{"n_experts": 64, "experts_per_token": 6, "d_expert": 32, "d_shared_expert": 64, "activation": "swiglu", "moe_layers": [0, 1, 2, 3, 4, 5, 6, 7, 8, 9, 10, 11, 12, 13], "n_empty_slots": 32, "lr_router": 0.000665, "norm": "rmsnorm", "norm_eps": 1e-05, "tie_embeddings": false, "train_tokens": 297200000, "dataset": "wikipedia_en"}
Below are experts of layer 6 (counted from 0) of a mixture-of-experts language model. Rows are named router (the router's row for the expert), gate (a neuron's input weights, with its number), up (a neuron's input weights, with its number), down (a neuron's output weights, with its number) and show model dimensions 0-255. Each number is 128 + 24 x the weight over its row's rms, rounded and kept within 0 to 255. Numbers have three digits each.
Before each expert's rows: "gets" lists some tokens that make up at least twice as much of what it gets as of all text; "comes before" lists some tokens at least twice as common just after its tokens as in all text. This comes from a sample of Wikipedia text that the model never trained on. Tokens count by the router's weight.

# expert 36
gets: ".", "\n\n", "\n", "==", "s.", ")."
comes before: "\n\n", " The", "The", "\n", " He", " In "
router:083214127142110113098167147084132145140133117130117114112151120118151098110086145122155170187155122149126154168141127148103155133121106159144104156146094125178167115140109165111076095104108117166148122088120117129109121089141114137074152098106125179088152132114152168098130131114108151128127120173130103155107157124159120128167152097089117104122160121099108117110144153138078094124109118141138130142149150178155127117117119130144092117102117138113125132117079120152155121149159129137117130138116157135104136135176125140114142146156163123156132094158107167151109119093128145099110158130119141152099118152143124130145106139140139117124171117134144123161110130107162138128127123106144126143115167127125165129155145110151159109096112174108179090094142144147082120152090143
gate0:137145138160138121111138131124104071139125113150145129157151138081120132136117104111151125116139101101160108109075103125074141112094115132136142126135114104179173151115108157143104090175171149126106096106164111142153141069154131116151089129134127140125125120157137123132124168097107128156124112133149122129152105111172103163139121158152136090102125091134108106130119146128133121087112120137132153138132139164135141148083147090120137145191117152115124151140093116103130106130134129139125097109163103127167119160191167163114150152129149133126115085109111120149122173133144100123123146150156136165125121105125152162129146144149109157097114130085088128148109111115143133118115103130117176131078093127195160137121125088103105102122101141137144071101152154148134089157076151
up0:127170156169100134107113119145099138112144104138125127079137132100091114120092147101128135112130102124159164115129126102128102133108152126137150137132126121141175131145126131119124056165126141146147114124126135150117123119124142084106170151102117149128147153148101167124141117108137142148119126138135118105110131117161128148120124128109156117111141133173119125134130155088124065136141075131177162137137140150156116101119169150138129155074082104133163119153117134097204118152140108143114091123118157084170126149172084125140093153120149129118149162130142140144124175126125103091129137122152133148112173145127167122054109118101102136118096131147129122113120109113131125111129104129125137132090162082090181157134165162115143108114115132056130104095166112117113143174097118
down0:098119144089164078118112141140159093137122116157155124138141120169120137107127150141163134133122136127145144107068124139092129117109097176160106131126103103174149136120106142149116130150137120148111143138147133148123166094135130100147125111098140146112111142096116176123110099149120124138114136184124115121135118131144113122134123171090099121111143148132132101105123152093121151109104138114117123125140159129132152111106130120156060128175057125144147167088074164138142140141127138123139167120177112091086125104134151127133121089103076123125121129142110140105072100110096119197103129136134161141146077122163143108145141154119101111103139125099132114123113112126123122140138133139108087163133116131186149119182089110108155145135147103184136141114138130108161074130077146
gate1:156152121150134157123123122126132096136112160153127133119134139141126127080133110176166154121131168142131089131140133134095144099157105132114106147139131108158136125065108159110082194150086114148102103094155098168124141093122151151132075078135138110139138099112164153105132185122115145131107108137169090160144105112136072127165108107134132147118114158133147105112150169152126170144105114097102111158130128138135099118139139144146131084150132139153117143110106134137122133129128150095133145108113148078138100164161131120150183152155150133120084121129060143120120144189112126106136154142126105083116129159079125126135139125134136085113165120126140112150117127128117135117110132114141138145177124127120136140126173076047123145131128146144119142111108127144094094103105127
up1:142122151113108129117151096128095059116162149122121127171135134135133133147116096121156082133128132109166107123108111127107107130112148115152147138079111105139130137151135123184127121102172162182155126134124173114132151110122101140188089159150142101121114127140098109146112131110105095085125122107144177100160141169120109095113129131156134133089134134110153151125104118081150128108116139148139117133100122107130158161130167121085099170146145121106121124131131117112131142147134094186116092108175100132129109138121130123144116175101098101155113122138143087108104129131119111184106096126153147158132090105116105157179144162148082128106106113085128139115154156135131127160162154147104147110095097147157152129097118105158110134117153076152146154111131115137188094163139120
down1:186103123136067121128092169139105174126108159103118132089137149118128132126101117117091158115137121167106092158138165153129113119149147122112139106119144158118071107148140086115145099132110144110196110132114127108120084118128145128114113154140130128124128142147151088135146126124139110114151154127127141117115166092107159134100099098123175121142129125152153147176134099160137134158183146128137122103136087134162097154172092137115147133086162137124129114146127137122143139119090142118118148124111085135146144112117104098111093142137093125116176151114141133158155132122113113114124102146099163108104178119214124106101121126083156120145156118138140130131080128149140134157135153126130135100155146101086138143105085161123146188084146149125121147139098108095132172140168144
gate2:151062116118111147108115084162134106087104137168180117114160135143168142122141139165139144096144120130142088119150136131122116118117088083121135146131137145116137128146115120145171143152120132104125104133123142119141135104139192143167125181114128145157140117170088100118116142126119133104116137087125126116103140097160152123130116123104135153124118107120120161138124148118128111122159134117087146135137115088112062108159110177151115168154121099118118149156155115126138157126133148139121126111113067100160087142129106126150131140138079124110143168116118162184143132101125095114115133147067131099152113125134116114158121085091140168147096135150112129109156116174089123120158082120162121138133146086120138112142122125073153126115201109144155106154145094083134142138147156
up2:127110069122113126079139101109137120108108138119154097116162106107142107121143136150150120119095106140095097118130114092113170128127085144095117135153116145131130111144132156126134142133128140080133153123134181142127094120122183123118147129119118161125135131128117155124152163100090140114125107106123164150127159155128144139153118109080085147104147117105123138140084143115083082135141133159105111125158154132108117121133126125165087173096092131150111159162144092140191163146154143152164109114113141138133115142120128131184166126099124151122140141151125165167162114074127131134115117127137167113154148106138126160137093131096144153157092140153116121100151173169085111134124122128157078140102138136119144124118100108054124117092178079121184120133131104095154124117147151
down2:103105127061125120163130108093127111064121127153109142151169161098121148133111130127158093133117156139124138140152142065139148151139131109083123120146161134121137156126162134173159151126152133155105153162129140151157128134116127143103139177154121133169127097122151121109081139133090132110097082114127127091120156141109145133126074151134136146112083104110146149181129102065165118152097144119148175114138094094128116132117116144111119132122095141101114127094113107144107112103135136105130114143133102136139109120159113171146162107148137135131138120083135150108098156163164129070112112101105095155170120049123102157135153112117136128129114142103138137101144125124130136103160099156125109112151099153125118168145100108129137123172128112111154092171112162126112171150153140
gate3:118113189116093137204077124159135147111062068133091114130111174143134122122121146139102122129090121180139159149151097151098093118121127131097130128157149132160114148134123114150148133111106161124116106112160150157104135174069099145164110180095132130126089177130145122101127112172159139084150101119130125129090115124127144186096120139156119126172131125088145164127148140091129107094111114132127136098145134110172130092151142126090137139135093135108138137115105173141142120148119151141134133125116126127139095069131127140131158130138092131138146104105148161150157112142124100100121133124125096141124093129098124082124141122139125140142114101157109142145147128086119139124140126158109132156125143127106124163118102121134156122167146134099160077111127086151107169103143164
up3:157116093105126126103156171146107100122195138147132142106127136151120125130122127112161124139162129101166100101101152109139147106131115160148110131108141160167152137134101148133109155115160083150091127138097098121128124071174165119105121094141108130121143123118108122128133138114078108144124151161130138123148117138141094095113147089109125119097097108159120146141099144152138140171158139121090141135094112185089104124103107153182138136135170088159144125156134103105151096107159142138113094112140114098101132184118140113134128162111184139118127135118106096135071121142175159139118087104134134133121157107145151162138138153123131117120118089098134155098100130135102134150139143145148114116193102136180122099115144124150102158101136119143105141159126144092111097169084083
down3:138117116165131152113081132111095148124115112127129155131081104159150108104157068164111125176101144138167102123099113122169119144114091133124149142073144086126112130128160122083176143134121124133146140176116092136181153109138094111139059125104079135163166132091120071151180112101151125121119104107120137126094156106086132126124117112161150109131109142142132086126125145137108099149159172146125098127100118155105070133124148124139167133134083149170084127156154100082185140151131137140127134144128127137132103158082162114157118135173131118118147127120162122137097140115096130129124145104124113130130165148116134142163146145136106111157133128168128129147124114154108147116098102154118131109135121147111082135120142110130130121139144112087156136139171115124142146153143090
gate4:118136113175130086126150165112143132162168114112114136159064112105134104131134125110133145119158112141143145101143134155068152134067095149119129135150112142107129108133121138121154081145093156123147145152141112071165130123144152155108113106078121108139109121105117121105163074124146148089158166152123167181150125134145143157132146117135159139138143121117115115110150125134126108119104140158135102112110129094145159174131086106164089106115150144165093136144102115121134147141149095084173146172110122115094113129114118117109108162133117123193118116144143123163136114143125129160130115098124095142113114099142123087100115155122114144150109112126120080178121088138113131168146132128109111151122118174139145091125159097140125157153089109118143118108102139143130176100196100
up4:127109124166091089155192154132150122137146168097151102121139107145130128129065114107158118112130131085135141094084144164078122156111086140176143138119135127115123149094099131156166157136104157142156114131124128113128142096149141132147092125116140144134092134144123103159083119116106165099114116151124124126115128169165133150159089143147142131142128091140116135116128138079115153125160137164139121139104114093094135104140104119124124144138156090122122153120068163105109141114126144117145122149117110151165115135129116135079124155137093131147123133115118099130125144126146111142139132146060111123157111124125117123165115158178113134099107131114112139194137089120115094136124163106072128096077111164137128120159107109151146153150147099153175160119098128099202135156127154
down4:141118134110171167135112085117129127076113137100118121139144105121157186150121141151116098156120161090142087145158140102143099087159156107116162111100190100114135141140142065133068128102144116120117139156125114161139132135085141131136091130117134113150103103129117098166154156133121102140113116123135116169161136144100113120120171133144130095104128172150155147145161109106160108128152134116125087119149141119101099139103150157114215133172102138121108093128163102122132089149131111119078124115152136137111077131120133148139132104143149115117134149096125127131098137158130125114173176130178085110099145118120109110134199153096122152145146102108154121116153152113118181141131116124142126121149103129121121158133151117119134128111095136101116107166154111113099121106127094
gate5:136127106125095102143148127088151111143127137132100125128152127116115124096109104127167136188138139201184151142119131128136134129160144140131109156113129082129132091116128126098174135109139130101154130125154154119140121116144085093106138108119135123132125156104136114155100162102132152154102116127124110143125137168156150105137097177135147114125128130097084167128132137125127145146165078147099103122144102119121107136157113087144107169127177108095165102113119116085117145092182132119138145113126165127149117079136137155054142136106155146098125099107099150126116156138147114140085142137109122168109136097144146146149104149070113147160177132140152114183124152112127128148106105114109112157124120183135094140119110090133142127137065119122123076106120158117133105179131130
up5:117123108120106116122157145120159135100122116109142132125133130151124129142176106119157074114133119131067090088108136153091121116123116116139097132116109153095146137117150160139144162116095130154125125150094144136110135151063110134133130138150139131136098154152146115121133121171110061111142140131141110145164150122110081169109111089128102142139125098146169104134128149124139163122113166124169142123155146126112151155110137167059133092139091188131132073151133126131114109101108149140138122154146104101132109112130135100131182133153112145133101136146154129120098144137064093114156146108158135128162085095133099094100141117170112116116127162133143177089144128164096139117187121149123122085149105142123146122178135123130132124103137144117159164149136127156148124101167070
down5:161093141145115146141115166119095166128102116102134114118162176148176106158132134113117122109121124117129131148120133133157095133142122103127144121135121137130140170126153088140113111131111117118145099109119129143118143122138147081144064125158140108139140085145113094157095102063116110128154123079162127114086090110105094148114126145110101159118070139133133108142122145138187119170157146118131156120139139135120109109086149172114155088115123118121140125145194085098115130139128135112148126126153125117118138138129157115156117212115114115092148129088148131099092127099115187091165088117106135082168106175113137131125165124140138147116124143134061127114153108131113178150145154113162150111120132123097132121121126166130125126107128126117131141174182100142119137116107126
gate6:134110127108116161194135118105098112089125160120104171109118152141135124132106114126086104166113116127102130125138156134175091099154129114134138111109135103106135138142135111121127130095104101139111170168137102177148110144106109106115153109140123113119176116099148128123143120122146108154164131099151150122127133114061093124131114126127107128137130107140157151137155097176144134140158147092137159140147126137092068134132142161109178115111161160111174082176175095127122073115147093144126110098133152137125133132123157125112118134135139123093132143122155154079154162130136120073136125166178138118119128151135138121118159089127139140097139112119138196110106155159102157089128126119062110132166120126117109112107130153146121093157147165149122141129162106126081110099128093
up6:124115131116143137132135112162102124134098137141134117135130139167065132123159075155125124095145140124156130144125141042118102158147154128111148133124170137135106146124154124128159168159130133122146117113151145147126125088126151124155110151125098084144112140135146107179115190121106133080105108124148124105139104129167165108122088125146128122131070162138146166116150107109173154122148095134101158196091125114106082116137143159146149142149112072134089140110132161078108119120099122120099136077162097159120121149120132100126143118153096123121149141115103089134114119183126139112131107141108111102147142120119162152158163147120156126120111151090124118108142166104132114132132134123132143093135111116156122123103090105103083148136115123163102128184099156118186148138122122
down6:081117124147112104080121155141167155133113137150113110125127126107116137094093176110080149111131129121130162117103140131114172154128117132131093107150136098114173100125114160107087127081120131146122140092102119125115131136136112132052146117151179145112129168114096127127091108127125159140128107157117125113108169158117136151151151134083148110133145071109131144111113154145082135131079129105155154128095126131119112093137126100152074133112091167097155126164053130147151168145097139134138136168113114151141161127150119162133118107125177129140125101137054106160107137139142167113148124097100135144159096121146153138122094108127098130145140120164137123149113165093130154129107099122170090143131142126144173134121151086147107119107128118124161145118118156149111135150102122
gate7:109138131161080118128101115159115128148151108134089157178107128082190080107144144138117145113104091158126121148134100128114117154089116127106130151121116097089122115117117126157134105138136138144171152134100139088125127156165151105112137145103150123140073100134110140125169095121127145149141133135067146156159108120137172136136127108123181123113152153123103158120129135086093072103129154145127082163114131134147131148143096145157113200108109127114082118146143117099118123162124154165124115158098128156114133110152132132109134178146187130130153086128122110188173126094112147135115131125142099136136178136144110121141104124112165103138122050156120122121102120162132120151098133129148095142083143141115135137141159107155147136110137136085143104115133126099096120124135130
up7:130179140160089157154105100178108142137153128114122147141122126101177068075135128142086146168125109121113162117128130111130133145137139129106116125133139112158104110152115120130100070068147106152150171140099128111143135135138106143090164091117123108119170118111126138107186113117161113166148124144088142143142145089105160103123116108108120105130111127141129121149148112131079095134123118101154115166123102193136099184088139109132104150101140121090128122146140110109103120200151113140137132117103123150110165140128110127135139172154172123115178107129131091114121104097123139082134130152190103131138132148151140145122136108101133140150137105112125125117123152138129128084086138158102118153124145149082143125138173130165125137106134149121137161109161148132075101110118106
down7:092154109121101075125124168120167124178166109144133138133120110103107147099134141130139137123149129151106161127105130135090163137127137150121102140104063151136112087143109157091147125137101156118160146107119118129129126123154111136124194127097115155127137150130135173102120127127094146089114137174137120148125127193152120140143113150117158136141185116125091122096120138129097132119164114179127136107100148121139159116149112109155051159056137123137143147134082138145122158106124120115146116170126142120122126114089150120139131099121109150129140131204118154152163143107133130135118112120111164151146125097142140129130024119140124108129107148152110094191130122123140096144166135119121125141103158144147127119160111121115142138153126129140132128130090176158135138139146144
gate8:193142138134131133094136110128076133133156110096177124118121152182151125146097097091099128075118114113148112114124167151127137139117139105180173054101137127118129140109142123102104158117169108122140116143084110155099119098110112136167096171172150132152159129139105126143102106138125091136141151150146140098159120120147136177143129094130145124106113119100133137119114108121146129104133114122136189120093110106130111158154153164133139096110131129171112118135158089126153153129145124112136108132156123132162144145116143127092159126117095100129116173111123100137105169128138107148135120129125105119135126146144106146151109148125112155068142123107123138118111118166125175152148137149124162114102103096149143143103085101124079194104140145165120090103131072128162157092114111
up8:123108115108128144165120125155171116137122126172097155126124125074088120104146146178116119149157161123081141142137099128171116117109119151109120176163108135143137141097110129130119129146114169125109147105145110136147161150173142126149147099091124075113108091137122120084150148130123151086105103107140116158113095120091121120088125140120101106126151122144136111153098156140118118142110149108105096144159148182130150109054137108147146144160141135101133173108098157160100106115105154160132108118084102124082131117144154158163114126140168108146115104137113189129166113150151153116131126132125135122119124149117151103123164071140128121172115114130119113123131122081135085132108147109134107159125141163141080117144168143124154090144113113110148175132116167127106069121133168
down8:127122130132080159111125117138161145102103112146117137086136131122146153126147128116130147128149101083127158147123120134139120120104206100100135124118086104115112155138135103111158095171125131117120122149141123136176057135116102106125164136089118124144161157138144095111105089140143119143094123110133165146129158044122153123144144127172108117138114095161144155145114122084167129095147127100133141140141157148122102119103098122123123133138121138106146143122151140114077101167108124154135106090106117177082123158102146122136183113117120122141144161093116110128089149150099151085123107108120095164123151114107109115127199118131120145102104098151135124132138115136094098125133129114121167155100126164153086088134162152126115125177146117135157125168069148142113153107108129
gate9:121130064116163122127171140123113133135140093081150134140112107135121136160143148138138122089096127087168121131109124093114130152123162127113180143124112163114132108111129155103151117189148142085118139132126185122138145169124156122109112130094181140144090098159095123112077116142120118131132124118124154140117142158133130127125115176146130146127138137101131113126104131100138151161117172150133112146084140131144139142137124107151128125137156142104131085104134177121117137142113122132155170137141145123140128140119126132115135133115107067158131118125144108119161131133127153170132138131102121066133123134077111160144091155138108100124055059130103122131131118078106134140117184106127116159122117120143138113150128108093123128197127094150058147138072138140168156124090142
up9:108135093120094149128124127096154140157118125126122103139154098116086092150134162114125155129118143104091118141156135121108109147145122145149127173155108137092122131115107152107149132120145100106110136119109137127097146132181198148112177137144140144087119117095131172118083087105109117100171174132107121141120160180103146084125104127120149125120149143093092124111080135111096125167103109139157134131102146179148109098154118095105129116110149144147135095107108152158114116138156130157128151129127158144113124130152123095140132115089113158146109105128108147152155130115094175151119103115089159112093134156158106118111097117142200099139137111165131111092145109102173086144137162102170102159132156112130145150173156140093132095102140131130154155099098107141133155128108169
down9:126105079153134115115128160112113104181154093098117133104121073137107118157159192097114101116127107094140097102122111119167083110178137135094142117155134170132146100103170107110165178140092151104141115150143166103134107147096162099127108145138157145145111164152091105141144098116120130144130103113098133156152183134118155178092124147118126176118125175162118115126149106094096109090152126157107098127101126116132129150114132122154128129117125115130086121154145126118133150136102125121178139135158112115121116146084123152181104173130117125120128138125134109098171114144143139123129165121111130088117167115133111118133085125109116142143127120178151121158150139116128108165164172123163127129118166146137060105147154138123136143139123125137089118125140091149131094127082131
gate10:116137086125186151170119104106113129106129163116092136141115138104109109154142121116127079139087117127148114182164117090140116109126151119122165118153132113126094129128114085134169105162170116126157138172201147135117105125150119139113131103164110127132110104119117132155117151140078172108109114090104154131183131154131131106115126137121159145108103151092133189158170098098128138133150088171155141114113111122119150135102101117147162148124122171067111108126156177080106126117134138092132100080149145122172155140103138136129122120102140119118149133129111110132152116118133137132102170115137141128159147133103124152176128138082138110169147091138094119102114105132146157087108142121139126111096149144148114152137123136111073123156089174094112117132135146138116113126095129
up10:148079129146060149101121127135132108117125132151156117133193153125165115144095131114133142130123118084131106107145132156084126157091112110093112126113144123109108158135105136143129173119099133158156091111143142156133101130102122166125112141125157165155154127152081136095086099088143125144134163116144099115144145123111128157100144100141133155173125153103142124106124121113155141156093157140127155137126085112171099134142150118116073106141132046119116128121123112163149101104134141138099152118093118140104114092136121133130119115112122160130131146139166161113112145130128139130141097102125135175166106133156212136118161138149172137100140097141114163121133110138101099147178100110137116154103124119147075141097160129114120154099132120144102179089117175118152101117135147
down10:142098154095133096148122128129156151089070133119144118144127141094115102151109137111084122122150159081123179133128104120169134150152176087113150136151175125122138116160104118124166135106180120131141132154155104142140109126124153100099150136095115133137150074120116167128146128111115146145131155124099102117158089100144183115131140104103171131108094117107119135156133124108102132119115132109116156123180136114126108098132130113093109127159159133112098164121152149120111101118139150152143094096147122118135128096124126098121082099116129132104175130160106129156156138108151101093105116133096149118078144118142134135106104121100172106129142116114110121172165147144110121169129116193138123185113122135111181141103128145151132124110093170133119146137141118079095095125130206
gate11:129147118127090172196115111130103144118107124130127158104133153127144144128119155153135133154133085106105096153096114118143149161182159123072117160134122102101122146101143125114102129104095109163176150159132120112119174092131158090141142149157140114101191129134109136118144154102169124132163095105136157118150134100110153133118130161139105104123119106184134104142145131170135113114112128131116117163125130161145098139121107119098151165111123124083128080145210123139122116159107094135097082099138144127130152146119121082155098143108131137093153133132131118117133144125099127093154137110176157115161148172156152120102128109113128127097108111151115135090139122129158092114132095167086117153149143120105113115114151157140130117103118171080142113093158108120111123130136067
up11:128140109154101100184101144184116144134124107097142154136074128082145103085117152121136120126143111148077150121152101163078096139067137110134158143143122128120121109140115121129148094128126132104140140190104152101143110108159145118148131138133134148139113105118143116146119123081119141094155120133094118150129133110139150129156134105169140131119129145142132136136119084095063121059132105148134119170111140134123148147120119180133112153109106132151085145138141128129151131157120128153125157164133108142127164121101129129112123151129135164125141136127121088199181123106132103091142154132122086111117134085141115111149113141122154095183100145136093110117141114112153106159113149160132120152075130139122167124138131113112167122112105109133181105117099106084117181158179135
down11:084155125135163096093170189112180129146134116174133078112106107090154081095134147117152109138114118143159134130135129133114154124149079153127059130167119117149157118124119158091112093097124162161156118114113095154140120120165084146055155106192122161148142101109131127104163166112111142109161130137121103112121101152114106140144111110093163113156153124088119133099100135109094125148122134150150168119148117117141135101156119095125132138111083145134122147195097139120169137137152138118120140149096144150138127111141124122163113119138153153137126086154094140163131157126113145126097122127095134145160084121135116126144086131133077126128129136121129150114140147158113154149129098131138072120122126125158145125138118120143115114129081122132132130119122141163086157168098145
gate12:125131167114148144116132091117107176105120092138084159110120154117101115125143107139116151141138135206195166160156130106158148131169164105107138111155122119143089107157107123125092095092105119103118152131117117149134094150112122164120142105128147109125144114109107143130147185136120104141158097108111109134123120140093178095112092165091138116139132148097182132123103101139118146136090165125086128121163116159144136125128135101108164130107197105091129155104166166137129125121122113107138130110123135171096140128119110128112147108145164115061121134111137128117131118116167141140102136132140131125106083140137096107110110147128150116178178151147121118146101147080121160140115091120117126159129158139112125119098104128193114104142122088117145158160124122128084121153106154
up12:110138133139115194113123121153121099121121135140170111071148118092165127123132143152117135148123085118133119131114147127166121133116111133149100122089126141132153122108127133157135122135130127150095120099117116117130164115146128114130146151135105109130145112129172117130164111157150144143101182177163113112129133103149112096147166124114124137111131125181101119111116119159145077118156092131113133141122124124141101122109135143138128115126095124154145166176124107101151123147101087124065098078130091114136155130138117116177088149104124082198177115146145161110141121135131148064129126105131139128143164140113150106112150090113129169104113150147137110100136107167116131107108130138154134162113141097059128109159148159097138119118124211142102104116179102161117093114091138
down12:178091075161145094139089172160113127114136164089115131127102129137174196130102144121143117097105147079103101142111132117134134089134145106123148141137141131115129138114157143115136188123151143115082132122106190129132129124140143099126142161081133124154110099116119103119103065125140121106103089113123157100088160135146117154166129159134109121099103102130147180122123114122129100134162100142119088143058149107077118148158139136168100132156137109138136109110145118150093120107145134102099125081118137141149146172114136139173134091129107124128153163097134108144112114112106124102139165125089098089112164121139098132151156139159111163143113142117122091119142134163118142166113157147148129126140093149127111146122147141172104139140132143100162108162149110122142155135127156
gate13:129110165141081061138131155114130109151111138116154134132109117068150131098133129120108160134102115176163155159094111109112146128097129135169110109124126162167147069126149126127122162104113148207096112109148102140161128119111090120164101139153152138136143196117121130123167117094118130128114163136150108152126112111156129145105135138163147132138147115087141137089085109140096079122114163141116112165146115075089155120104127131110145139127100125152140152116091116140152141108157104140088100155153108112108117142159105148067141180118124157135123084134121116165105137162144144128167116113109121133088138124130141131197118121141144139127133133128104147102132103147150132143101123091132147120128141132102106158113146157125154120123154119130156090124152156096088080120111145
up13:127130113161155155167119134136159151112124099110085166116111151186102117131137092141134110118128147162149106116145108131136124132192151120101130127153118084103099175122122101123155090115110103093170142145069153120132120148104173099115143132095108118151105097178110125137123129110133139109160105106083183160081139163106139139145106140140120159083142148123116141128164135113175119159150077142103117090095114123157110149188086122173124113118162129095114114112139123112121154118097150117176167095132137153138154097068123131164121126138152102136096154131149139098138159111135157151095115132146149151136116118111161150109131141130111129138107124146157083171109148115131117116141120119151108130126098118139104135107113129142076119135115110107094127111103115165162177119126132
down13:108099132134127155147141143136108166081112123110110128138140150088138094116118100143092094132154107117090121142165120132148137083120148123154126111121093130125101153134099122138124122117143135139110140130118114156129106135094117137142128154175120117095127117134151109143165129090137127138126177112167152146109082084133108135079116133119123146115096106111147137154122107136171097141128102120102120120114131130101088151112169177111183115131128131139153118119135115127151141124115151148114123137091097178176126147106119134107077190130170152141117142095121174121161151153115155053129100116076119106119158127149140124089148128150130109148094100158145208069089110152126185126157141114123140116148107149110118146106143097084127128147106144124156140103141104110115108148183124
gate14:101125129135075127146103109113066102118116129141115140134184109081110118162120090130123088146116127114126143091104130084109142145104112146132110140113137106167100163133134125091123129164163158125178115154129118142117147120148088170126115123136120119103115142135109114107121110132151161109067144147138185105124098127180149122122159095147146159160109159095149150173167126135146085090132159137132114088091081148139151136101119126149143141152088120091126161131103138123136118125107113148099145153101117118104186177132118116101146125111105141083148099129114145095090142095163181137132102141116115155147128109146181139094141138137148132110140130105146169154130119145129137128128120110097121129132147115153158137158140164171109153144093102102118107099127155182117126119113173
up14:094157083107097133127079111122078117154126091160122140108148157107121157126154132116088109129115161107115141144134124121111112184138150165119086128097116116135141152135160106082087106180100157110163125144123098109160132109112126115125131125136102113127163105110122141135119149153160107147123163147160181132142103088155133153113124129139138138131135111145118093138137093109102141096172139132083125112140115124140130103102134097178080137122157115118170145145134143134107133165155114175145146166133114164124144191121114101125101121079171154098166112146110154172117164081143163192141109146143117133125111125114117114092129122132124138102141113118128167113072150116116135098106070115136110132120158113111146114119116136177127160107102107118098140131129101129150170165138133
down14:120144135128134135159105097147068083097142106128112107140111127124109094153100116151133127144198105087178158116097112146125102162130124098129107150122130083101124099117150169113105102147125126144127126116138128113123156108157117175176149132101151115169138127125153174153113163106089113131146157172138129110170148119125120151135107102098110113107117121096137099153154157112135187162128136135113105134121115148111152128105158129169138144100155119132148099111110194086137140105144090160149137126156137163121175107102127102120144120081125102098096115111122110137146106123167140181108099192162137156137190159135116092154137157117144153115125103108143183138118142118156141127118129140137148121133088133124128113144125097172125136126139116149098153140108128091153136132160110
gate15:101106149159152097144150133108151101114148133130130135141100120099121143140172136134167152126107121162153133110104095137121141118137121121119162118108102168144150147171137135134120114158159130108129138119166125117187110107159111124134093134096130137141115139148145118092115117133105107128147116108135127162121130117123101138151117143145136159103147123106077126065111127120089148081111076140101087151152142147084140159109084140130103134147164121101113135119066134128102132134172143123173155142131127115111113140143148156147145164146135152131117128121136118166095111120132122175123116169143120149142110121084161160186086154141116107093093152079106136150091097137118139122107125105121135152062124156177108118113125070125163124164162091166125089096085164110133135168105152
up15:117105121156124082126141149104141102173099125080116146169133090086160125154133117132142110109176141099101121109116106164126132090090135124161162135119080135143115121126117128141088122144137084096096111130113137122159197119144120134146100122127131131149101114113124123105159117137119089133090155144106142120130109145115134129160119164131157121092147122136116132086095107108127116123110154174110115123097142140148173137126115120113123144154132108149093132093105146151128157128103125062181123165157120163117147156153164153148134162105116139174089101127145103154132107114098139184138142143126147098149113094161133171173116130161104133126081122088144133114133106145105135158165149092142067139090129137174102146157126103167117138115155088166124141129146149092111144117136136
down15:141094136132118120149104139160107133137128110104097093137120071107137156133131113177124119139153147145085098102154112182143103104113115118115130118124158119114069145136156059119142124103107135125112142144125133095102152127098137137146167109123144102155118176115154118166135097114115118109128132125175135108162125150160158126130146135122156145141138131140169143174133118093102152127148159144130124134133114113122117141084138125141144098122166082141139124093141095082153104099080132085146101138169135188095124143085114129158133132089154095092120146127118126092122124132159126133121142141151154064152155066117096100171157159151138123175087128127112111158138096120129153156150159127136125088120112123115110139122148126106085125146151092121134127157090089164140133094123104
gate16:115121156187080142104099110099131112094161117089072109114138153112185131160111112120123135127168143095071107094097174141153075121082100124138147130101150124120150152088150109131147166197134112093152141128115112170147114099126150135101095099077176130154124102146119080137093102096140143119151142162137154139135132107122098102129148118153152141139119165151129131113112111108190122118146135109171138129121145127145113142119110117136115119126179167153135095132131127090126162081100127128109157131108119124127158111111105135127152134176090137128136167124137168117115128116157132110110153108121109122167124115105129122152155116163150138100119146094139126144103139091125160150183116144097144122076118157153143147116130156152122154116108119104132125115120171126118121094139139
up16:123142128131163136125131144121096143121124119107148097135140164159105080177131096129140132114120110085098144091140120151134124135152108110130152109125101148090176147146134113110120108131129122135091148109105120102119146113180129105087145102142107081082146137106134143127115141116124090158107083142164098084127106124153122144163085153094112125112106075147090138122147124137085142159132075120121138139156139164125118139146179161122133135116108109093115149152116139116104120110115158088128138126119190077109079143164143113151110157142126164162142099123128125174139136138139110112170155160127126102121122146075113152130161198114097151088138095123139173088141202191130092131106128115160128153138129120120154124123137130123138129129148154112121125148153131126121150143151120
down16:128150089158170153119156155126136154093130122164137103109172144116124090146166128115103091134167144124132133111181156123162164156181119118127079122123116114091127120130109139183159110105174079164078117131096151109097133137135132100098152127175101155100109136139104111111129116115134143114117106109165045110082149119127085160124119165154117078153130168109120155137119136150108130112130134091092128101138097180179170118133115115138120111119116129114120142093106139144114129124146164154133116141124108098126111144094073079153143129167110133173120156110123124128130094123154110098124130080133123111136077144138120137106122153130104130119154127101151150142149128121120147152084114131126129130099150109122100115083121154098138123158149128132167144137103118145149132139142105
gate17:117153116129140175131148127088128130125138108154143137105129115181131143106098123106143115133110174090140135108102139122154121145135107151119137115148148127157162128097153146089118119085178141116099127108147074165127165130136120137100127117140136150122135124111144139101085169126126140156117109114147102112073125124160110118113144085133104105102133123082127123095170162166152146140134102111112138165146125147116096127116151090107139121163143119124169134129102182134112141122097158111153134088140167124148148114117200139164151110085091157115095093114121166170112193101108123106141131140102104143087127139103140126167173109159105098101145121117130123145116078112125132114113138127153136162147126102167140091140144103082175081117112123147129136128082108172144142148098141
up17:130190145132089178116123142136141170122139157168089122066153126129103122096109144139123147142134119142119111137161121144109106086118095131104120131157125115128143113147160132139129097099130177165144140095150107128098092113140172126137167132130132145110140199071156140121116155106128168134154144116141113109081119126140154123106142120090107109139151141091122148157122144125170114130139122121142130108143137118158085106136126122087130129122102132110154135163119118125179163120111173140112109094117151117152119094126150151135069111123133129168142116121107139122115137092120155069100127111127126134084125123090125089097138085118122143128177117147110094160127080125134115149106153121102114142164152123096160113144171130113160110117110167091161136156122060159120151173133139
down17:115137123084180105117179151086145121130129160135137106153169131171134154113153136142142118136093113150146138129123136098157129146110104156121101130121102093164168115107100138160175115143126108113089116126152145145104163083135107123151122131080121135092098140080125151097128138139159128120134114165135107192106093119130112101145134118104126148146163137104102095092144168146101155108062117128099113121154181182142144108105119127121074136170094127129156159114093153125155116126165134135125117131155127082113118119171130163144146125155129195119119129149089111143080152138101110119145114096116170151116057169133146116106131146120095118094087142132122106123151132104155142135128132116096117122138106123120148101160117090113162144136132143125101107128127141117144105128108133